Below are experts of layer 6 (counted from 0) of a mixture-of-experts language model. Rows are named router (the router's row for the expert), gate (a neuron's input weights, with its number), up (a neuron's input weights, with its number), down (a neuron's output weights, with its number) and show model dimensions 0-127. Each number is 128 + 24 x the weight over its row's rms, rounded and kept within 0 to 255. Numbers have three digits each.
After each expert's rows: a language model's description of what the expert responds to; "raises" lists some tokens whose logits its average output raises strongly, later layers aside. This comes from a sample of Wikipedia text that the model never trained on.

# expert 56
router:153106101146154103110175107095134120103145159171096160122151123098103162173088152147124121138130159099082155151152162107153097120140127138133107115151136140163162113151096166121142095107158136137125165146141113172097162124119095097150162166115127133156149103113140158118145141170150105125188113127104140158132102086121124111141138150122087116112118125161113120126098152112139118117109
gate0:085135156118145119176131116106146083125101119127094151130137157099074148129112155161135133176160104127159150115144160140103133122136168114174180088137144113163131179122147141117120121121131152098163141177115120141159104164111169111105107119071125126134137066112095139146097161123103126126142135092117132118090112125128122135143128123087136141141120135119125094161147136115118165132153
up0:120147148121104147137115102136103120118113152126104137118142144136149143107134129148163164153122130142103143089153127149111134146126158123156196104106157095114115185136137107144126150150138132130171120198139135147179108151122169150145124098091109145140110117136113143141130151198134135092174170095133133157101149103132113169147144166087118145141111090136088120113126143154136133114158
down0:119150096143145084141111150122133103120153105078103137114127208116101095141117131133125109121113124129169152155136127090078162124126114116094135149146102092098112093114124090140110180137134116119093120115154141073096150130148119134154080135087175152124154177119134157095138123088119133103109116121146099098143138119112131158096135151095124143117112118091149143139160144113114126114122
Description: Capital-letter name starts. Single capital letters beginning split names or codes, like N in Ntini, G in Giuseppe, R in Renn, GEO.
raises: "ol", "ort", "ide", "amb", "unn", "aut"

# expert 27
router:111147132140133102110145113115143116054124143149106122106100137111138132149151108110144172135139106123148127138154133089107113132122162144157111080120119156147118087128102135099155153127202107144163131112133107099157095102133069165134092133167119107128164117120150158136093102106126123116136100140153137099111130136175113087140145129125129107132098154119085145102157119063116143147125
gate1:174147171124138126132119117102133127108113118139102132181138088113132134138086087140121083131149103165111123098141106153118169103117151121136160144133131110159134138147139166110099127135103114159125128103125114143119077118133119179156131140112122111107138153102101113150159122157140081108125135091113130113084141126172124174139150119072152180128144110147126099112100070110102154088124
up1:143101122129103139147123116160096104134147158111142154122163150164124184123150112120161152129136091103140102138098108088144152156104097119131096130156128144115129152104149124147142127115126157134139117181167113162120149173107130092120140159132135127112174150133150110125128137148152174128139133161151101118170089134131153073136091144153091091111125116088148157101063163131143127138115
down1:135110148148129101119123087096140147118133129116109125112110108156104148093128081129153149152154101164148159126111090124163160098113082121166151160133125079148125082125118162144086149114096108135117119107112136107139169136112118117124130089086118123125160136147103075106154089152127129124103129152162126113088187166120112130171136158146132144103141095119154131133099166111135161129154
Description: Math markup and prefixes. Backslashes and blank cells in LaTeX and tables, plus word-initial prefixes like inter-, prot-, conn-, ret-, aff-.
raises: "kes", " population", "anks"

# expert 46
router:146200101153082152126145112154139145176132076152105116118155079157108138136133160100141133151098140118139159132118136120166119160093166112129151127141101100097122139150106111144159168118117122094095128106151140132111157085117151181111134145099116158109140116148109130128133099142157103123144120134122155167137141135112143105092114150102117152093102132100129151098117159175138111083142
gate0:145119090144095121130125105126082141132109109113135128108172103157144154109112154102182150114129119136127147112150160159096106127141098126126165113128124154096114138148077134184126145117139120106157133116144123125110095122140174110137098120102100115157131133116161124149151131141135060089097124110155164140122137149114162165098142095070126141131133138153139111101171118157129088070141
up0:164137143098121150098125080125127132137098169136127093128129085155129152125126151156133147157122131150155103106094126144159086147142146106174143076116110141116146179105122123116116108165146122109129165176125146132134114096113138155118127128163138116169171092168128169146137143149161117133133126087160129123081147176101159169128149133112129115140171160125156129162110117102122159108129
down0:119179143126127119113094112132098112125169113123159134119159150099102162101108153141139145127133122128156116130137116121098184087139109157099114124114160167133158117146127127071149106177083173096119123123102079130078086124139089149137173092113160155104110165130154158094131146139096146141152119160142138110117140151134094103162124141120133115113129137136099109152153114135113152150152
Description: Initial lowercase letters. Single first letter of a word split off after an article, such as p-elvic, l-izard, j-ourney, and onsets like fl, gl, Gr.
raises: "int", "ue", "or", "aying"

# expert 12
router:135126076128144122136123115078130123112094111108149148119116105141079141146120111134154109103104178121132143127127108102145144120117133101116126150116133102103133133173130148137137162141124124106125123134131150095132090096111193128114121122146084127091109079149126149132088168089150174093159139138160110104147111150138145080135142135182127107155105142081157157101097180107101140131146
gate0:142112119153145113129142099174134127146122129113122116121153108140112086080122113148142104123136098067143161098116133198087126129127150129145134104114100114135152127100125116107159141131126087119159135176148106166102138113141160139139143098119054107145143078136146120152172164139069124142144135086141138130128110157128139157103135122142110121148150146103126149111182147137100133106146
up0:163137119104123102131097100107170187120095154120126138148136152153126143105109155095146088103087119107128153109159146132105140094100127111152174125131135137110181082083145103123124146154156111123166122163122109093117097137121155153130166114143084153130095084166109169148174130116103143127129166100140143131091128132162134125084101131139135096139141141140150137116120149098114117107127
down0:163117133098135143159157157164110115114091144148125172116064146137091114116143100129137115123185171103133146107143130195117097118140134147133099151096104143155128146137139058156147119155148126128136139136125147128136155124123145129119139107094152077135105102099144171158132122136102109157121140135121147177152109159099113133145126126168098133133129133117118136076112160119179134105122
Description: Thousands-separator commas. Commas inside large numbers in vote and finance tables, such as 12,851,311; also month names and CJK byte pieces.
raises: "000", "300", "60", "70", "00", "600"

# expert 5
router:127140154150134091143100126115107131115100108147151131150146130134091130167115152137078166146090114103090137148133145101109119123113138081182149150117167099101133139145136136172096179133141115111097073120101120073132104135117147147127112147147116146136111116137133151164112144140109144162126154138143141137069115162116106155121126119058151135181129124125117138172129134090130119133153
gate1:100167214143104106122133113080108102102099129130173087115143099123131120143134149165128146111118111140120120143147165139136144111185166122150149082127105146117150150136129147108119108101098116122131089139149139101121161134135150150098169174114117143115116144149130134140145103152151108141144138121140125152143183143087126163100125112127147125109151137175140113168104114136140102159180
up1:108139163146086090100165123111107104119103130141152112128143089100091136161118130104122122177122130097062134133125102141126153118179139124151159120152121154169092116140102131133124128127096165115105138151096137152118117129139131151126137123083056128150117110140189131122120134173130121131144146097109148129091102140122113137144158150117114118079152156170123103153087127125135128132180
down1:145138108111102129150174134139168111131161156105122116127147159140142099154132136136118144098140138085121097106069119145144133132129108097127122093165147103114167105142126166104125132149155104126149114149171112122155132112115132134119116157116139091140116144072113115151128130096103108154098123092146131068096142140167118099147132074143154153103084115125116146099123154176160122102074
Description: Sports table word starts. Capital letters or first pieces of words in sports tables and scores, such as P in Panthers, score digits, hyphens in 52-yard.
raises: "?", "ce", "lect"

# expert 4
router:087091092164158148118157147126149104133147132139131163089100163099153123149161092111139131107110161132126128159109148082111103170143111094121111110121103148130132119163178102111114104102152148119164146097170113102150117115112092144123089112153124139132160157101115139106117126100148139131105110156159102104156153111148092105152135118144098095110164152099103153094141127102112148166092
gate0:123125181091122119138147144131115114129089145096090120115120119151124127135116114124138137151127136147129156104126104120182143096139142135105148101088192116157089133096079126121128166143119109167074131163110090082173111128127134104139164155150163133152100113110108121164111150135088125120156140121071127111132089130101135130112161105102127136122089096145151109107147128148161091116141
up0:146088151126124096127151140121134123104101146137085140124130185138111131115157086127179108140146130147097156103189131153107141111152107153126114109100146088136122145117094152121131121110097120134099173141106117100123125156124163125152118135145131163147095099129116154160133144133109084127161141122111097117130108172107133130153165098123184175167107134137155104134189096148141093122132
down0:124092147098195163093108081145152152134140126123106125136170107114162136117093116129097134174110098150084143158117116119098147116111138158133103104113162141117131127138184169140119132131111131147115137140156122166156132129122120101097081111125142146116159136106099129155096088130135109119150125118158119124118146101133145107131122150157116182126197112112151121157158113131171087110142
Description: Line breaks, commas, misc. Mixed group of line breaks in lists, commas after names or clauses, and word-pieces like served, celebr, releg in biographies.
raises: "ith", "HL", "olid"

# expert 24
router:138113145149142145149152155147191113111142079107143142143140170099134124127148097143116136099130127109146113098140155126126138154112125094096149121085120099085158145123121120088143119127116119125174149181192115155174107114121100161078109104179111123174161143131127098129110099121143118152134134153184117185144139126111142124137121116110124128121142117128121136131107136126094134176096
gate1:118145129107092138163129151128156123122164122125096129165149148165116107133100125089133085089164151159121118143166121114101203122145156099099159137106114111141118151128085146151140118128105096134147114148122155122109123134203134133126194113109102131114142131131092132139138119139110089111145128144134163134118133166160109116107124125101105158139093142171155119185106123162145135137109
up1:155154114143117161156131154119132135133120130077115073147131116125111159070142126131134167107131134150095132110092117137122145139089146104134187103136145104154164169144090146170144114171117099108132153158129135142107113132150135161109118132084136134175148100154108089132145103134096074174176114090105145134134108140141116127123109131097123168117137120105143121150127147108087126108153
down1:151130097176128173126109086121090141115113128149081133148108149125133111114120124158144122147148141166089098120125145137121142125129119116087105127095161158108125097058127137104116149074136101154117124082106081138123076125140162077150124113112114145111121133121162150129121153130115108129101119134152109085158118075141129122137114125125132116124149093162144161113156148122080080120151
Description: East Asian name syllables. Syllables and surnames in Chinese and Korean names, such as ong in Zedong, Kim, Lee, Hong, Park; also father, mother, long.
raises: "cha", "chi", "du", "ch"

# expert 62
router:151107125101111130125173137187157132127139103148136131102106098117111157131133158093151143139139144141083129122106120109098123129118119084128136126113118156106110066167130104147130092113095119148175138128128112118148090157161090132130095112115101116150160131144117124093105139081125111125104161108123112146113149089158095137190176086139147162101142120099154154136108130088117151155116
gate0:123164088077120129148132144132127140156146099114129113168164082160097127110060108142127142134142145144134092105126082132138153130125122151070105123157134153119139116111120143097111135089111119147118112151130143152140142170140142075122150154123093155097107123163124121101133120139109135125200153088090115149114132130147124077138155144136150143129112093151134137151156127140119154123186
up0:129191122129095109095135127166152189140132125090132129173124077162112152142084167134135144156094119116119100128125083098144147121096175127116168153132138125134154138120090088106132115133103098110131139118129120114158137134130165092096124135109137124150118100166107123137112088099132157143135164096103162146101139120133121125149171083138143143117128140105146154180121124135107150166120
down0:093148136106163151147087112109118093122161122082168127116120153146168139119121145150129178164103163109113137164114148146167149134105126099116121154157148104134086134126106104123156137169158094113099143131101114134096099123120128100132140167111115133117143146093103142098142154094132157073115131102113146103113108084138098090133121172149099136112119151108142123086145136108102109114076
Description: Ch/Sh/Th and closers. Name-initial pieces Ch, Sh, Th, Bh in Indian and East Asian names, plus closing parentheses, semicolons and pipes ending entries.
raises: "a", "op", "alk", "and", "ron"

# expert 33
router:109108142160162083154138120113122138138117092127102107149132147120144119126121116126086127071116093122119169148111128145106187118132156146115141158126129090133152160120152144095137132105125156105110158099162105115123158147082110116092119156133108143139139132113096163167137143107205086119143097158133087152162125105130136153177120155113124131097108105142152134099146148154113087110130
gate0:085114174089105109157138098103101140101124106138142115109180115142112123116098189118124105132110090096138132131098092165150140077134122162122114123127177104171095149114077152097142124150107091093098155129140106147159122140117126111130121127125103125121073144127129140147146176108148057136118127119095125108137095149127129126127115103109136106128120116107123155109145090125120103101125
up0:118109171088163135105096127134093133104135141099135130099116150118146179154138134115120131134151102127131115119085126120139139074160103110148145149126170129149064149113132152153152170150139130151060126122155088137127065152103163160119117142159099121113118138163103150160140153086154090156113148080102142112147137155118141137147123142104154099111120120160119137123140107126127135102127
down0:096124117162098148088132192111107126170099146113143184161140159119149101148141126111134153127120119124103176142142111111126130151112143166185135133084153158107159108130132114155103146157151163120156134170124155085098142155123142101135124113105122100146131122174125108138135164128071177162110122109139100095105136123134124146129161138121128149109117107119121165130113152100103120135087
Description: No and road words. Capitalized No before numbers or in titles, there, and place nouns like Road, Street, Town, plus some word-initial stems like oper-.
raises: "a", ".", ",", "o", "is"

# expert 22
router:127118136082111131087130148147128155140107065146100116156144129146108132103098093126129119147108130082154098111123117179114147135101109179117156125134147165098130131110097137111098125139120153133169102102125120154156113129103150114141129132067102154151126124117162128091126081139128185104130128087091118133116131118147143086124128107113106136117110057131118149135161122127121095099173
gate0:161143150126080072119138112144135150154113087134115165151157144126088106116162151139147133147144118108137117067123097169131148084090118138129135170147156135125127151110123134086077147129089165169114094105083109137137137149112126100121092136101125153113106120172183099099114096105134157105131125142129143135138128098138159110126106125103130146128095093129158143140146142090120123118160
up0:111140132137120151135142165156111111146137091136077101167176145112114126114132198086134151175129096134100135136144132167149168133115109176123122098083138116125151106162070122117111155159117099108132150109124120126138121177124160138154122092111148153115116117090112125096096139109111133078110115112159133111122150145125121133119115132132092137114149102117151121124163167132099175153155
down0:061151127158114117130165109114116138127105088109150134080144132143123150183140108127172116143124157158110123146157111128134161112081148141096067160136163154105121094136113087114110124151147110131118115085154133107130137146123092138151086181151118148102067132147093148135087142119118142109090134128125131118134114121139131138116130107124167105125121154147131148114093141123113112091176
Description: Asian name syllables. Inner syllables of Japanese, Chinese, Indian and other transliterated names, such as Mats-ush-ita, Tsuk-ush-i, plus some was/had after subjects.
raises: "ud", "ise", "un", "uts", "its", "up"

# expert 0
router:156129117097126162143150103125071128180131132119075135120198136139121152125150140107117088175139121130090137128123118119165151099092129176153095109103146108142141126120116132119141161091149150079157136157116115125113133123118122130099138125122096115114138143161084120133149140137178106104122166154125127124120109167135095147129162140107093139110110155136110135124152098157063117094134
gate0:155153164140116116124143112177111078135126131132105090134206117103100091129139144115147120165125108109126094142135103150159172100177126123139129130130154106132173132105094120136090134107144111138134147132127106132123135145109129095132095105146105080123113138116098134116155150130081136142151157110129119070108117165119167118102117194107154127143102121135124100146138074129090129128116
up0:160159153116126154082143128164113095137109143141121127133214120135122097117157085103126118154141085149143099126108102135144155127146139074119123111131169096144130134097135114143109154122132123120115138146107145165114138129117103118131158135105098074158153089148132114138142146161121081081130153152135127120146119174130141103131139162127136128122083154135128129107120078178090103103097
down0:133160145139102151090130114111140092106137104092114162108142105110133117162099095144114108146139124106143120100134170185128134139113130116149089119140157128120109119136076154134141106100140159170146128122073116136146159127098120151116122179135151100141116177071128124142157099151118141124109117107124125070160106113099120115149136184114087151101115136152089138118109142093169107123129
Description: Taxonomic name fragments. Word pieces inside Latin genus, species and family names and chemical names in lists, such as oph in Megophryidae, ydro, idae.
raises: "iest", "o", "ed", "est"